From a checkpoint of a small mixture-of-experts model trained on Wikipedia.
Size: vocabulary 7882, 7.89M parameters.
Experts: 48 experts in each of 4 layers, 64 SwiGLU neurons an expert, 4 picks a token, a shared expert of 64 neurons.
Training: a variant of Muon for the experts, 298M tokens, 9092 steps.
Below are experts of layer 5 (counted from 0) of a mixture-of-experts language model. Rows are named router (the router's row for the expert), gate (a neuron's input weights, with its number), up (a neuron's input weights, with its number) and show model dimensions 0-127. Each number is 128 + 32 x the weight over its row's rms, rounded and kept within 0 to 255. Numbers have three digits each.
Before each expert's rows: "gets" lists some tokens that make up at least twice as much of what it gets as of all text; "comes after" lists some tokens at least twice as common just before its tokens as in all text. This comes from a sample of Wikipedia text that the model never trained on. Tokens count by the router's weight.

# expert 13
gets: " |", ";", ");", " from", "ast", ")"
comes after: " ", " 0", ")", "1", "%", " —"
router:158098162090120165124169137163143104207153116107141119064124181130098172157181125106093126077168041145186148118100116106122095151079132157094147101143127179098171128162135086102084135161154124140195144126221140119091146090098127108103155127156093119097095162130112097141119111120151125130193161144086121119123089187137117099169134066152116153171095157137124125168177116109173179136103
gate11:153149146173095077121084126131146184192215135136088108065112068095157184192090133146062122137137099092143164152120093148190132070108128076144107130140122201143120131174126147161144139115139114130103165174146119120139139169189121142107148172093138161126147102072129159170164099080123172103146126129091171173130112135108146095107124151140094089087124141143109133177141091187147109154085
up11:123161089092116152113122159123165110130151157074108116168118073161113163086105156168111133125179144097127095176123133049142164134146131075125137132174101100151132092100093134111161161115073135157108090151193122144147074139161128118155124143111087057212192082121121054108129161129131097133142139178200145131179112192128103097118087152123148134110103117113154106103129105153116113179208
gate12:165074111147139115202141181121135110117106156128153186144138151110087172175157209094140132087124185142101145152098130130086105094154164096149077173153130124134146161138113066193129106166118180117119104128074179103048141145126107107145055038139124141113142094177118113073126137133111127125166073127114079142112152093112110130152114144121136173115114162127122100126143049119141111177145
up12:117072106096105139141167077154073135124107125123145141089102123090151099141139146067133071141159108130133107132148128064086106171152132073106132099087096147131038148131178154186135079126114127149117096050115152075085124098109113090190132103068130115158124133157132169160128110147187147127081118137096162112116110148147148137125156101107145052115121051108130171081083142177106189150135

# expert 9
gets: " ", "om", "ut", " States", " round", " Date"
comes after: " |", " the", " T", " t", " United", "|"
router:131128142109082135146109127140102097111128126150160126169147153201161124043165123055158044124177148096154093187108097121141178143156106156107199165141112157128098141126132060143116088077124145100112098171093063128095163117108115107179137117111154108170105129104141136087203109155117107181128101137182151173137131142076123120046112099130137114133146161142111079114177148168109112126110
gate7:153166122059106150165077165122150180089095103180134158132085116127112132133156121147088183161127086096172090132120169074152125074072158102140106177092136090142124154149110114158121102168106147156120106189196093153102085111111130056125159109135126126066124141091101123154155137150159141092159030063112151150182126093150152106160153116159121106053168139102128109128132104103134147142157
up7:156129142103135151130126136060152193117140104105069113083158127122100115161166121117145089069163086071189133091090158159138136049137100156099116193073103125128156141113128159128141184140147109103059111124141140121145136103020140093161128102126161114122140138072106172165128165169158107110147103131150159101115153097180093139115119138087132152082111124144104083167157066183109113144075
gate8:196112182133150154149053088069195171104140127091133098191161065074130131132144124108128100077140112134134101125130067160125156078171125131167091132178089166085130147118116159123111162162119148090129141108123113067133085104122131113100109154083174128140151157149133084131207170168145202149139112116159174157136090112175162086117135146102129134110150083129199115153119110130096169145103
up8:109110074135082106151125108113151107053204131145103110165181102143101120125145086111119126146148098090158146201097097122114186129094128118083187138114121104134100205169098114157123079117139126138152097158119126109170116144122111131199137089144142062122134102080158146113149167149106088081141120168135137164040083153101188074100092163139154111117156129127172142072147078083145127113100

# expert 8
gets: "\n", "M", "°", "″", "R", "T"
comes after: "\n", "==", "-", "===", " ==", " ("
router:127165101197106124078129103162122236119137112166092182138102136133151092161171109129081075148081115078151162123153134178094071161168129135095164135097155156129194120104128170163173122080114083102099119150034111161132156178144145102148098085118140120093122064160135154132123161127135161134130157134166179120119137118133111180079107094121155088124129137105111117158155167069124147169122
gate6:106116172155110143135192180099141106168118112119160171170144129126120159111073174127130112031142104118079102147123081165137117070136139155146130086121160137119182145156121111131137119086162123093120124157091082148103130174088120140142076185179144076141164121121188111166123134090145106176129058119154131106167130057150157145153116115209166085119120095076191116189122134099115107109122
up6:156130144061108116170105131157200131130128100143187105149121131092125107102115136140125093090151134057126087081103090140134189089135172175110163147108164083167076119117117154132088110121151061083129150191180104161143056152114123106069185078124180157115068137107163080124138127126071153132135100118121183131144111119149096110111102114185055123091132131135096105102112177106138142163120
gate7:106117106135185122128185115140172109179102128098120145110097105122084102192136130116146163093202129129118104146144111095100181131116151101092138175145070129186101063152113189164122175073117108146127198183115156194140134148121142113105164075151119119126158084089119180158123091187173130145116118153137165185074119121092143116133141156130090149116114065124104144109154206146138174116090
up7:126155111160119228116118116122178156151132141121094137090141183115127194123156157128170161142142190086107075158084111172113134160156161126178137121089169093123118119116034117165145176114182131082135123116136123113117122124176069069151190114090095159114132131182129145119157138170122130159150112093127163156144121164157125120123131151132221104133140161190150123094091140133054142097139

# expert 42
gets: " In", " in", " a", "In", " A", "A"
comes after: ".", "\n", "-", " (", " \"", "|"
router:104161107127139089131098122144164153152103116126124189085189164110090133186073126119151170149098133093140107079101113151137163089142149110085064141138152112174122149176069174071123086166155155187159168135131122111133152115138144132179088151153114050143171074134139166107122160167153155091156093095157110178070123099154075116154153128109151119162168120148066170101141149088114174144078
gate4:159151129080105116128118100109049123076116156116120154151122135149163150128159171148074116155119125133074158194132159159144110128086158098090143143085124154091142091162123078117143127143114167076184100149126091165044161092205182113164111094163164093069089151114111123149114129122125154113112153137142175119133169114150104112187090137128147153202146097134102108148183184123169189173117
up4:138113107151137128137107177141124170140141103146141105145129099163120094128164082136076078184138143091090138137177143127103118136142116159125123162115149099114108138120109125135115165129116102215154134134134144157162137192191108136153026142100036164151167127162129137164162158145161142135175143147153118127152151129142122199103095140201100105149101127100119130120182086182078095235096
gate5:152093160146124125123141135106186186154135091194123118170153140110060146119165123108138144055079148125147111128150148093083127190137151086131144116100143131177051121102152171122112135136163129088137085117140081204118166161130124128137100081137174093117160085187157122104162086075132153073190187111118146181101145149107120090069166134113135161139155155101101142142067092129121103084120
up5:132150164112114090126158098150140151151139087143109147118133114100123064132112131091070091137126108105121124187172023176118115135103118105148133104130143119135155127164113067138132090151110127124094147166168158137086065130156167138083193118145139064095159155165204150185074097079144093126097162069072110162092143164152106131232120105129141135133073117148134099135117125135134092151120

# expert 40
gets: "-", " that", " to", " which", " by", " who"
comes after: "\n", ",", " Preceded", " Succeeded", " According", " said"
router:109151140092156086084154092134178131167166122105147163107109124070132083096172074123093113088160084068121128187136146083123122118164161105150177158155156123116124189131076173090172163125129100138205136151130150115191103132151143149136084136085122174100098153114175148187101095107133108095104124202140144163140159091180142065160133126089147177107122178132131148115071122162080144134118
gate8:121153211149163148112123089110171102142103094123135101113176077077190126155099093086150201156193074088115082164126113160151161143139119141115082114139165123171076118117095102141147094091137152103179100145128150155102124110124122112108132129132081151132133070131135195133114110106207163081155143135145164040181140149154145111122166131146111072124097138163098128052099158131116144144099
up8:139127142147107131132150121182132122147087124101142138062066118134135095125086109171039115117097128167105146123198137221116116120121168132173107100156177109135157165156169168132174172144078102122094109174080073207140090090108152125167193114110091120191120093103133116079175142155143148128132136107112125096112127099148120123158135130153128188149104109154101069161121119130193118093164
gate9:095135170107151121113150137150100136063083161111095155151077152133095119081152104155166069092078090157085119095149168065137176097069076157076145160159158100089126160097156115180139129159117122104117091120117100137148138128128093157086147111116085085138138140209162127144078093087100159053177104155128105102125106103156146111143127124157167093074102157140114171180110123150076188107121
up9:124119147158158139049157151109105144122073113140149087120162081170124118061153129185121135115165117090147140131159106121167140144185134176112118149150063155122171138123144118135064146164121140145172145164097097130155133137139165147126146072087122054110102111178165134181093198152153132100133158144083102110156132149132124111165152075102104034102092131070081151129108173133122089190169

# expert 16
gets: " |", ";", "\n ", ":", " –", ")"
comes after: " ", ")", "%", " 0", "\"", " 1"
router:169085161100163139079107123151129129179134114125135118097091170120135164120125169130138118132178118166154132131110130116123100153070170145100160080175153158072161137168124084106124134101124109173179148150141101127119171081084114112111173120169185084123079133155124131137135135096114105124185176137035151138077159164127131167179079065156102073174080077099090146174191129155113172113115
gate3:039138131134145181095101165089145127144131103118136104172131093100127120114140146063113100188123140155132196129165104085104138121130110138102096147139124115084188128077158183164120099150148147169177116147121079117168132158138117097126118136144111187193173146104189103149107124132198124111081120069159139154146072139095119115094164149129071091125148081108186106213108077096133136152133
up3:170128139153135119148132155131078126149161139146123106123069088134124149128148169124156097096118160122042149085148144126098088137114134063162120118128137160166142098054191159093107084138102104138106088101122171158157076060088148138141110113136127122134111186129152137094072109104113096189142193135137151130122131116057167160118092112128164143129120165193145060131134133167066133162036
gate4:191148070111101105134142134183118140153132141153090128107158157098124162163132149103202074138163135079125138087150181094158177120139128171158082135092126127091086125133149155099115132124174120165147148089142082121159163160109118142082154040158118081140165153149066139110119133148162164131084189134118134161102130111127156143052127097092080151107116139051121152147100050119078092129082
up4:101094119130104122168100094199105140067120135133111074084125169099162147167099161096102098137120164103144086066126167133070171130103125109109112155174133172089101099166084168187126121127185072156148104110139162145139116171129135109147181113109117153121127136079106113149132082101024081133121103090171125133168154111143110170168101076123151183145180135162205127141100155155138116116127

# expert 21
gets: " 0", " 2", " 1", " B", " 3", " "
comes after: " |", ";", ",", ":", " at", "S"
router:120108146119091155175093178152136133102116110116223121131123135114086151135113170070122061136157104132144180123079096126096124135161100160082169112161132098090114143096120145131165123096154108137090120114098062143158185136169125159148121065174132177112143101099160119095144186192146188146097137089143200152119156113082091126122149146108178099103115110163137163077172163140064107075141
gate7:112163120129131145165080152087130015102149114143176090099137132081135112138130115034111119072125097050101152156070129157101120142160111127117150126096078131129099154134096103151097123163108178115159189107137093131140131092152120154151131152116174054114085100138106126148152115081129184158159124185120143156131168097129129117178095110156094162150169113149123108140159095098087140206178
up7:149085213156196115117183106074122139139099139225124139125079135124116061117160188104122110097157135121119142147125161211140116082094092104110115153112127113092147145151134161141141100186161100107116132108106123128169101081123109069112078133152083174074102092110150088135106073110127068109099134134167121106096098122144127136174089113182103117167089144138095082116165107141156174152149
gate8:154093143114098103151122134175114102116141125105107210147113109160110164134119141135130180147146117092101164147202176078152140178111114160123169142186083125120149098182146139101236162118155112158118121141128082130095154109159166145125122102116078109165168141143099076100083144117117207102196126087150104103188098060145150142125121143186150124093134144124081112113158111105172175108102
up8:153128115129106151100161149122165083151196169156155122108149184063158116106089099118119144106170158082137184092156089179152181124151095062103143130184142099114067092119142086084154112159122123085169146100121105155133124090103158136138135108155161163136158108096138103176141088183080150148079108153108043085110120136107098172133056201150098124128111121083150139165127176139140129138098

# expert 0
gets: " 1", "1", " 2", "2", " 3", "0"
comes after: "–", " |", "|", " (", "-", ";"
router:099097112096100131131108180132092143131089108132158122124162152159135155121088174097140155171129134139113149165148140087069133146140091161120142140183175120110137131103062185102131122087177154131086103142136084111090148124188061130148154074184067156184117088104142117074141132119179138075068106092164108172127062203121112089144106109103140152134147115124061114095076130139120138104066
gate10:116116188119108123114112087138143098090151135174141108137056139112086164138095110146149143000149173126112108128175117094126119170146120120157108152121142151086152151162145153153124118147062123107110132100115141123164167081091142137113099113124119108101066094117121212142133155153166168108115148098136117118131075078135123128125121048064153150085146132144177184044107145134085111094091
up10:070095079151150173100087123191120094130129119183092102155147155149137193134149096079147093135103117129083124125125084157088118128115154160149095129141157113139201131176131135096149137083118092158106097097119193156137163124121121132144151159208169173120148161124097139159110111161114151104094091058136154123074144070171174103111146130118169136138128155125129092081141231176175123087132
gate11:105095107110063117085143168109126168087133108151135099155074122108133120070116131105146140054079104108159132075164110143151099188120114085115140116153142150149059131123112089034076141136122116162095073153103096068118122112126110114107119094165164149105154104125114179078163108085160180108190150144116148163100131168152204165119106168112091107134192139100096092173136143148165109115112
up11:108099146126103135129193139210119131199126153109069155124102131147091149147126123121092148158141128110147130143094074140095180222125066148127096172102210150210106143164086113132166143154168136093117122216124161151128165150154098118134127087100135129159123131127142096183118146100087135144101130175137073104121130119117167131140101134143109178103092161161149109173096168109151059098126

# expert 5
gets: " was", " and", "==", " is", "===", " ="
comes after: "\n", " is", " was", ",", " It", " He"
router:132092100136146113108118143167170124168118106108151110133157167085196097161171136160179131145125095223074108097087171067089093108105144137147119085115142181156188131133110103054128149112098079141164122099130134124197128103143112159099127192100146141114122116144149162194137133146166097108159073165187123114142099167095189138159119109107103178139192169102142140163165103137126125148098
gate4:107128096152095131090127183109137108075075159148100127138113129110139127085089114070166138168096149127131146107169111143165155140145153169076123128155165143173090065082211121169186090108101110180102157148129045185137138108104139108137138123070155076095100174125184108083187141107102116093158193121081172078129114133157132081141144144142118104054111140143149139136127139154125116147085
up4:128121174127114113157076156139175110071098118103125081122084102090168127128125097082179143125134131124150131122131110126097119114095137108113107151108149150165185151144107122140123136124125083086124191136093092117135153125132079152097178139138166153170177139045200071099186114142104126106130134096119102085163122176169131167123212147151062105119128191163090151212133148129119144077192
gate5:099139124105108097160201106110088180145143182143103152158119206164172110189141141143161177171120174102118130099139102116082101113130094074134076106129182136108111122135177147179107103157143121123134138145125171117116111133121164103093109112079100101108085107094112113092107145177153155081177134132086163121049123111073128135161112156129176161089152069194127175062145114143154177125165
up5:195072114144085131149118094139103059166134153179142148091092106063144118140098156096123133155153143077165102145105147149114163133148167151125146080120166141126127173100153100120169110126151100179144151102183077095171111092152077059148131124123124094145100164084103142142105056138084166128174105141124112119118109124134133143145166103138157100116138166062167155151139054215172074094127

# expert 33
gets: "N", "d", "D", "id", " D", "S"
comes after: "==", " (", "″", "-", "|", "==="
router:138156117133085195099128139147191139123081079144123145146102201179088116130110116091166174101177116102167169161108128085113150169124124152067147134149094152119133179105086157167110098103191124156092144132152191142141085135140138072151130166134172120158071078160142168132172165124102132136102121079130155176120124112124098066173150118122128110168090145183142210119126169075104152147135
gate4:126113149157198158143143121136107135079126114087104188177155170104096159165107131150175123087133152122139116146124156098132088158116113087124063112093054120145144137126129114143180143072120129132112105126134128086153067094125120143187109226143140073120109137157104096081165102136162122176122129076159133101164116146097168068104165150098132101098153087148209170116111106146136132035145
up4:077145141145064107130130134091123092162121150075162089146110160119119145128139123117126117077107105180099175109115116149164067120092103114154110096150110083131177185148110147096121154091116160155104173111064104147132147141106205182130159161097117124133117162148140068166083114108177085123070150144116196138131111138166175146130098061121120107122150068114117118042184115106117152166059
gate5:110105124143108152096135161164103079103083071142082098164145116158089129174065098169094160110105098078144154105091107140141071220128131108122168176151097129142096099150128135153105091113172124136095118133123130157163050161093105115091114130165157059156136144126165102147051150172136093115150101126135118113137118064132151077141120147123125063148144094142093121111097077077046151146145
up5:223124092139143162154099085099159100090136078084126087174116074099081190139107130183115178114094129146168079144115176097150118071101089078109095082139134127185102142126102109167100106152106150083118135100108104085099131162159110115179100109109084104137055111179162138124133123122138121137116164124136155076159095105145071133134131113104108160153086040156080135157098093115122122108128

# expert 29
gets: " f", " F", " c", " s", " t", " "
comes after: " |", " (", "-", "|", " a", ";"
router:078168093125132150139076154113157138104097103140130113140129116184104129149136119102121123159109139182078086149153131171135087082150106115099118179134147110066155126062066157125144112116165144181095065106117103134111121110129112107190099065136156169143103077125161190052131171143107182081151100065159163145101109123096095143124159132089110097074146113115072126120138168179099071163159
gate5:141095087115142110101133185050119109174135137161117207081111113071151111124095133126094194080111076111135127141129155192181165116113110106112117096202129150230132152088091073159119135147126140153173158121110076094150092107123152153127126105158129084156127133134128161080151118138122099173162117102103159132159104153145125112113134141123110159103194079130101076115186182140073104128111
up5:129074136158065138089115079166134132171102130105184144057125139181123131090123135093161105121120048082130105120124150067085151118123152171069093134122096087208093111125103135147153180148122072110141104157108151111146165172136133174082147098118175167147122126123143145159119124156175141115123164133122129078152165147161140109179089154133033093127167114083164133152127173145121088102079
gate6:096107162139152121095133093130084151089116143123079112106204078123094136126123117135100115112170126088110113155152150157120109137105161140170178127107116139161131135114064101168188088113122074139142100126083129098132098197169185104079113152113136051117174125163120186151120144087130106117152064140198074235133120082182146083086106126088098143105116116099124130090165156128113116128131
up6:170144118135162123129144136106161154178134138098146142170169089113153121130121130122087119182136130148133100128176088125110061155136131139104138074098107131149137146109137149126093125131164134114139166186173121115142081153111136115159136070147172169144097222100199110131215086165114118148108125175118134114106052111129107088171105136041115152202141135069134101169092156183082154101099

# expert 23
gets: " the", ":", " |", " The", "The", "|"
comes after: " of", " in", " to", ".", " by", " for"
router:140139132105097123114171107122170079142169145132106082145116156118133160092144145185107148094163081142128162139138102160146106188115107088152162068120118215088169158175113093093130179158090117133172149102163119055198099126138113106094157083121148058101152149135092109174085130104137092065146123113095127123154176135149200169152145175104084094135182116106171107169158128127105098141123
gate6:120173146142141114127173099075123095143167142140067176127159162109102150082181139135133102153051171052128159165127111149157190157169152145135145120113150143120106090144157154153102087111142118192152201092120129135122125123135125176139158096126101133104107086216161103161090175146052107147095131139175100101151117153117178148109132155120141177107189127145099155103123084083083094085099
up6:166108128106138165108168080153085114127182102106111168125136145103140159125121088158180153131170146103110084136143155172143124131134090168115181066051103114140155163137110109140188120107107164176181118116153157102212138135148171156158142095156110082095089196183141096129119176144136136173106134103140149110133208170054144095081138136133098150122117149108124094063068163122114154103121
gate7:135069129130121163077090115199105117157126162104167152122183149119159134142133147157116160094136112153066105121122123098096114120174117079119159067139100125153106146151104116136157085139158098068144146082083074158110159107146145107124137191140166119113113130123146082182072159170176082168119106127152139151150154113088169086084114155169115110135140094111206120126205155085159048164165
up7:119141151118149141156207152172171107175105085102128131125182079100153163107112160169115119181075085079118168123172073148115135134157109093158076123128084126169166133126127152141076064122129131135143138119121140167175058058117151148092105151153093106156075133097169172170118119116106162134129162114150114119143163176179132134199145038129130105159104102095156120131193144146147119124098

# expert 3
gets: " 18", "19", " 2", "2", "000", "1"
comes after: "–", " (", ".", ",", ":", " $"
router:069096136090101105184125162152119140164113109128180187170102155158105179133111115119119131157118154106096201132152118134100111146149108115144152109177115131149091077117101163164117121101193100089082069111164087107103090151198141111146134065143090162175163130139159127116137165119127129113082142104172064183141101174132063148098102129106118187109138062198101135136133076111090135108105
gate10:180164093108156131133098110137128137106091127107101146169165143127099034100135178091113111039138210129083138173098110071123135127070158171112147129128124139138142098133156146174084101078155133144122155109138124080130173194178129136144120158163068148164069145125160170142144161133110116142121111121176153125115195095086107131140118105135113149121083068113075142081182133124143146063130
up10:131181201108185109159061117152060111157178091136112135138114130109124180112126138115187121149125080176156123139144121167173060127108149124134150106053124153113144120129112148170086134107109164180113151132179143108134150082161054105101147150138156129121132113093194110176132122086093133148135116110072178079084147078126138188164102155171140131104167128096139123106152156202152154128093
gate11:180161109115100176098124151148112102165132090146122144085139092199156153088132208092101149190115138154125162154136197089138147087136119108153104134115154182118127100131115135152145175135126131150083090109096136183084158133168122127111114062147066154082209117094103041145092116098070083176126130133179141112180122096127125149145128091171151150105142112121093148142131072141137176125156
up11:166166126164139106069119148109132085155110096103166155135144105158068032145109114137119225071168067126150121110186107092125168148200122139142127134164141129109139135114169120129078130150133156178116109165136123126096087077120147182180113159102082127096091078171155132075192109146091132141104130118146118126112134101044135107143137133122126118088125123115153146181084157132161143193144

# expert 45
gets: ".", " ", " 0", ":", "0", "8"
comes after: " |", ".", " 0", "′", " 1", "°"
router:169076148144075114145132126163075140128126121160146171190160098113124126128155122091077100113129148176119170134162163124111151152130131104161122124115141164104117076118121127191108116116174143126112126105127093119126139135126134108090152090206152119089180147074158087138098153094085203135088160099162193115158126142131135184102042124148065073113090110123109099094118139044074111065152
gate4:115124117152185154119157151124137123126150067136152146111129152132115145109112154121118162108129108105152069108159129095113115103116169154076019186185145097134151105083105172140088108115134137115152136090116116156136048133116222112109130143123052105099101061141140117066080097160134087123140185157129156104155103073139125103076107159173149101107086134160193124161110134096120147090087
up4:109116095163146122144082117123118087130124099124173180145107184112118114074081133114121128141171084224119107149173131148114150101108114138085133109219144169135117192175092162120119147087135102126149162135149049066129133148137119139122152165113123073140134103117111114160113108186068103175102096112123106136186079144130115143066148175203091118117110145103128103198079095132140141159143
gate5:102159165104168140074120145090150178162194152082129194151112093104132096165146126147149095103093144106138081154108130147117156096108132071194124145158115146118087114072140105124057097121129140143124136141076109123087085153082094145163122147088158096106178154146107133149155081158172095068088127146153057121161146165167115082173097115125106133154147138184083123129142111079115183097203
up5:160183140065097148114110141098117174175122130120109063126080084085177123133097099146131085107136182147146131117155190133215136187124168123127120139067096173129135138115111122117150155113147123145143091039130121089089089094192175113174160107140081154130140168158153149140178157128095175179180166131099121129124144117127140157175178171156090122112119145129150114146131172106149066148093

# expert 4
gets: "\n", "re", "ar", "e", "le", "\n "
comes after: " |", ")", "\"", "|---|---|---|---|", "|---|---|---|", "|---|---|---|---|---|"
router:112109091103150120130088180077075145149153145070150133123152142116130103108148153133110112177144187112160160126164102173127106106114162173159122092137118082081224082151094171156156131135132118154109142225149161109093109163198133109180188110110093139153112122122137099103163064109103119163099123128079156131102149152159122138101158059130079114155077168157103133142108096157149137156192
gate6:133133131092178189185118171130131082131183075201072155110139160104170161133130125185092118146135128071094137105128138113094122085140148176116174109135176118179108133113179104161150147062102128079152046133136142151107113108124152156123142116098116099103141155159127135115101118145143130103173150166157087097072080117120133130110136101139121157137199128083155176152136148103123158240094
up6:151154164164128080090121103123167139147098100108147112177168142129095134121141072138168126167151168196173155137111162134168146103133077163159164091140103110137111137177050154172113148077115092054142151093173131146107118107215117138153179158120072125070124155196126096124148150097128135157141094143162153109194130115105102124125118135068111118112102147127131192130077154050142115101125
gate7:090122125159096141117109179136169158109108082126094099141159080162104108205118164145154104162141080158167132056143119109136105132117115150126168084117107096127106145113113131081147177137145140082141069085035152115114150126163168093101123050107158178064136163133113163061096092127124123136107118104150120123102111085109133170137195125154073115082145133114120190088172173087139127173122
up7:127102134117100125096146078104124095087060141138129164165153115122097127098130149077177144139149131138184145146153161092088158097166181047091146081161178109169153140145168100124083119127149096146128171138077164094174186107174134126104081132123134096125131145070132108152134092181067093081127184110123151072155124138141121090160152094159173074157080120166170131133140105135083152193150

# expert 46
gets: " he", " it", " It", " He", " she", " She"
comes after: " the", ".", ",", " and", " The", " that"
router:157126110213126127161129060142172144048127116123149131107069124160155090111096129110153139096122134121165079120128142160149085167103123159145112121099094100151032080133140139144157105121145099104148099164096170112154115153125172098090110154082109142119088160165147179096109154123126115150176080158150087172094182115122139095100164197101194119131094141110042101122161107183144127115105
gate10:120125161148157088095150139147125177124204189144134106072126122131132121133151101115128135106122184131098083138115163154102102098090153088123047164114072151175117126178143177134077106156091103126160114161209122178188130105147107099120072081138117111166095152155085096148041115088107120095142128104137076083043152107098151129123073108140128141113112148110125126180124137166098144115092
up10:115144071050152201134089137138121112125088115129146035114146138086106058178146148161069122190122126199177169113105156107133149103156094110138168080134106163119117150121107116149105129147099138098149162170132137156166112086062081087141125140137064112191155126129117132165128134094168106081072129143089069087120144163144124163133141103101071110163127109102093116132148099161125084135132
gate11:115108136166135185131103112138103159094180139164093126113171159097156135101044103110130119117085135114182191107121131075112109138159107099087118161146106137162141111095158133134193061116150153103056120121153118084071065113127131136136110089109107105081198139193121120113148123160171174162110072164110094183155133096151172130142103123189146133098144132081133197090132143114153088162152
up11:083139120107145125071129141152101167110132164111128149145137057162175148154156207104119105121155070131186132136112071097105100133169080054134055098125099177113168144096156096183137084149105153144137130160122118132074159161049120130174112145099138162127104117103155162147135147144128092139083095110114134157082153194142187091161088149102095090095148135164135083168166094155092123123150

# expert 31
gets: "'s", " his", "==", " M", " ==", " her"
comes after: ".", " of", " for", " and", " also", " with"
router:096155063126126092152156097126174113168155133120076136193108157132058148137092123129158098108087158119113139135109088169103096144091065095087096121104115072108156122176154131109121131119175182128069171079114094101119100114151069123092117110097132127136202197108082119121165164152132110124193170155120117097113139126111138130128140178117104114090209119121133133167180142160104155071188
gate2:086101144125125092104107161173141104144148115164106099205071102123098121191111130096154146117114103106185112139132100110079125154077213139151150101100119168170104025157137107145149127142093158174134102093124137127120131103164121147151092091098161170161109154053099138132135135089163118141128130108091104121134118165150150144113165160065136078190107179142064152136124163148153137162208
up2:070120176143114158104105136110080119115156111110108150176104147093097108074163143101186121144150132094093186140087129119155136114140191132188127126128175156145165084096182099107122142145116144087119082155168161085143141145145146072082099131170194148184117089102176096101175137171123156156116139100119162130132153057141109107122173091140124134136168150096023131123098166051119141142122
gate3:125135122098098155128128125090090156121152151128066102150091106143109120129174128114147136117129185141173155109095145107170138161116135156138152109130041196146130123154116141114190104145085126134100107104135129093166071155137104173154092106102109117121127167174081147124061152168082089128153073207106092043123184089076149144122101153147158182128122131149064114109104140122161135098214
up3:137169128142128157142123069222095168133121187136052175102101167131172114186167105086113130091082092127096170178081126157090135163117163146086160102085116109194097092211176140156090071144112161107130081135155172154136180115156139101172144160120125121093133116168115141171151095183141142122128109147143107125163125109125111107124144133107172137099113086136130116134082060154125110160142

# expert 47
gets: "|", "=", " American", "er", "ist", "ian"
comes after: "\n", " the", " a", "'s", " American", " an"
router:138160127072113113146135127077169103178115140131178105093155149141194095152111114133159092127121114136110077164145149119109106114148143141177123159162114082151187149093178106189123136084094143105140156086088120102051137164089143150090177133146142144112156153157092122146161082092097084165123122175086058141189165062152157079155148137162183121137126137079169143203127126143098101161128
gate4:171117159066087104094103175154122168095086110158120142199163127140066104145099096123160077107106109080115144069147173136121177143152144090139124144098053107112113063077121072092160159142137236160155130132127085118145144136145109103119035136136115087084140144166146108196171157111114126109104141130109086114087153154120166120104164123147104127089111163137107167119127101159119149127138
up4:132142130122119174119069134143060122131163118121130142110122113147103160202074094107120124165167123092139176120103128083108180124141119099114161114163083123068127149125106091115107133098146153073138144090076075149157211117083113142116120183115149166122152180075140141131148131100104099090101088089152091138118109169180121217109172128128103185060114119086145165111084158180155106082138
gate5:143118137135158138134195087137169133166085136170169142108182193154163151153140164132109126132121090158136129057133161084125108159067154127156039103133104157056120149080133114131121100132161166096130113145112127090147130130122159153086123142155156086174126111099077198161106153168113172114151176193126140137136143113047123102175162102084111193154156115092141110187159139134159101115153
up5:116110095098116087110176093141154097166112117062151105116169191152103136105100144113159137144128157139118116112134057139164104090134115066169143078124125140164053125152087132145098171113126095126124155097188149082126102123108086110075148171104100160178068124088183103165168087102116061134168091095067132126156098144164142104035131160157127136138123066123155091084134111111144141120127

# expert 24
gets: "-", " and", "|", "i", " -", "ra"
comes after: "\n", ",", "\n ", "\n   ", " look", " Board"
router:129120170139099129174119174129149159143087123059123093146134159127174165116141101203098150179134115118083164113112084149091100067121128098117124107141142130140135091059162110097118139115115103078166135168165143089157139106148112069093095196111133203103110093136082113174102078104114100147142174160118122143128112169166211121201170158104147146170145143172108132148126137172080107184125
gate15:091157144159088159128097069165177184162138101149141094143085077120179114086203152055134091133166076078100123116166144208158100100095117101149151132115105153123075116154146110135067103127104189180138167087148130155179099144131162106163150113137107119128126115100117119168155122126155134144141142161143132143144123185117170077072112096167108174143184185109141123133161117118122099170186
up15:132183158145121151100051104156123131132127135152123099143099146180055120094173095119160128101103130103132147124139151127093112126130114143176154122181110166118108108127137210162132124088113105088137141149064122145188091119111132144069100178121102115130176130081098104199146096137120113167184156046144107168174158149174140139135185159111169119158104159179159084180162121106139170069159
gate16:127143108131094081159098112161172104146151115139170077083104116137142156160129023086078105070110096126130208088172098093148133183173097127125156094179109137169105133134140147122139135143120181129161140173125125127165095120137108144092128098187113067069157125118125141105168112084099093155099053133136123142113173125134088134109201161093128179170138125120154113094135116104048104124124
up16:143158147186104079118121140125139121133123149127133152130117170142160146095169137123163111115145176109049092063069183152147119078067185094203117113108121113173122092138144097151096129154115137069086145127098101210085177151119146128137151124104197178166112152139121124068116098150142087113188089126150092144159073116142136155147134161103109114150159141162101111145151107145216110121093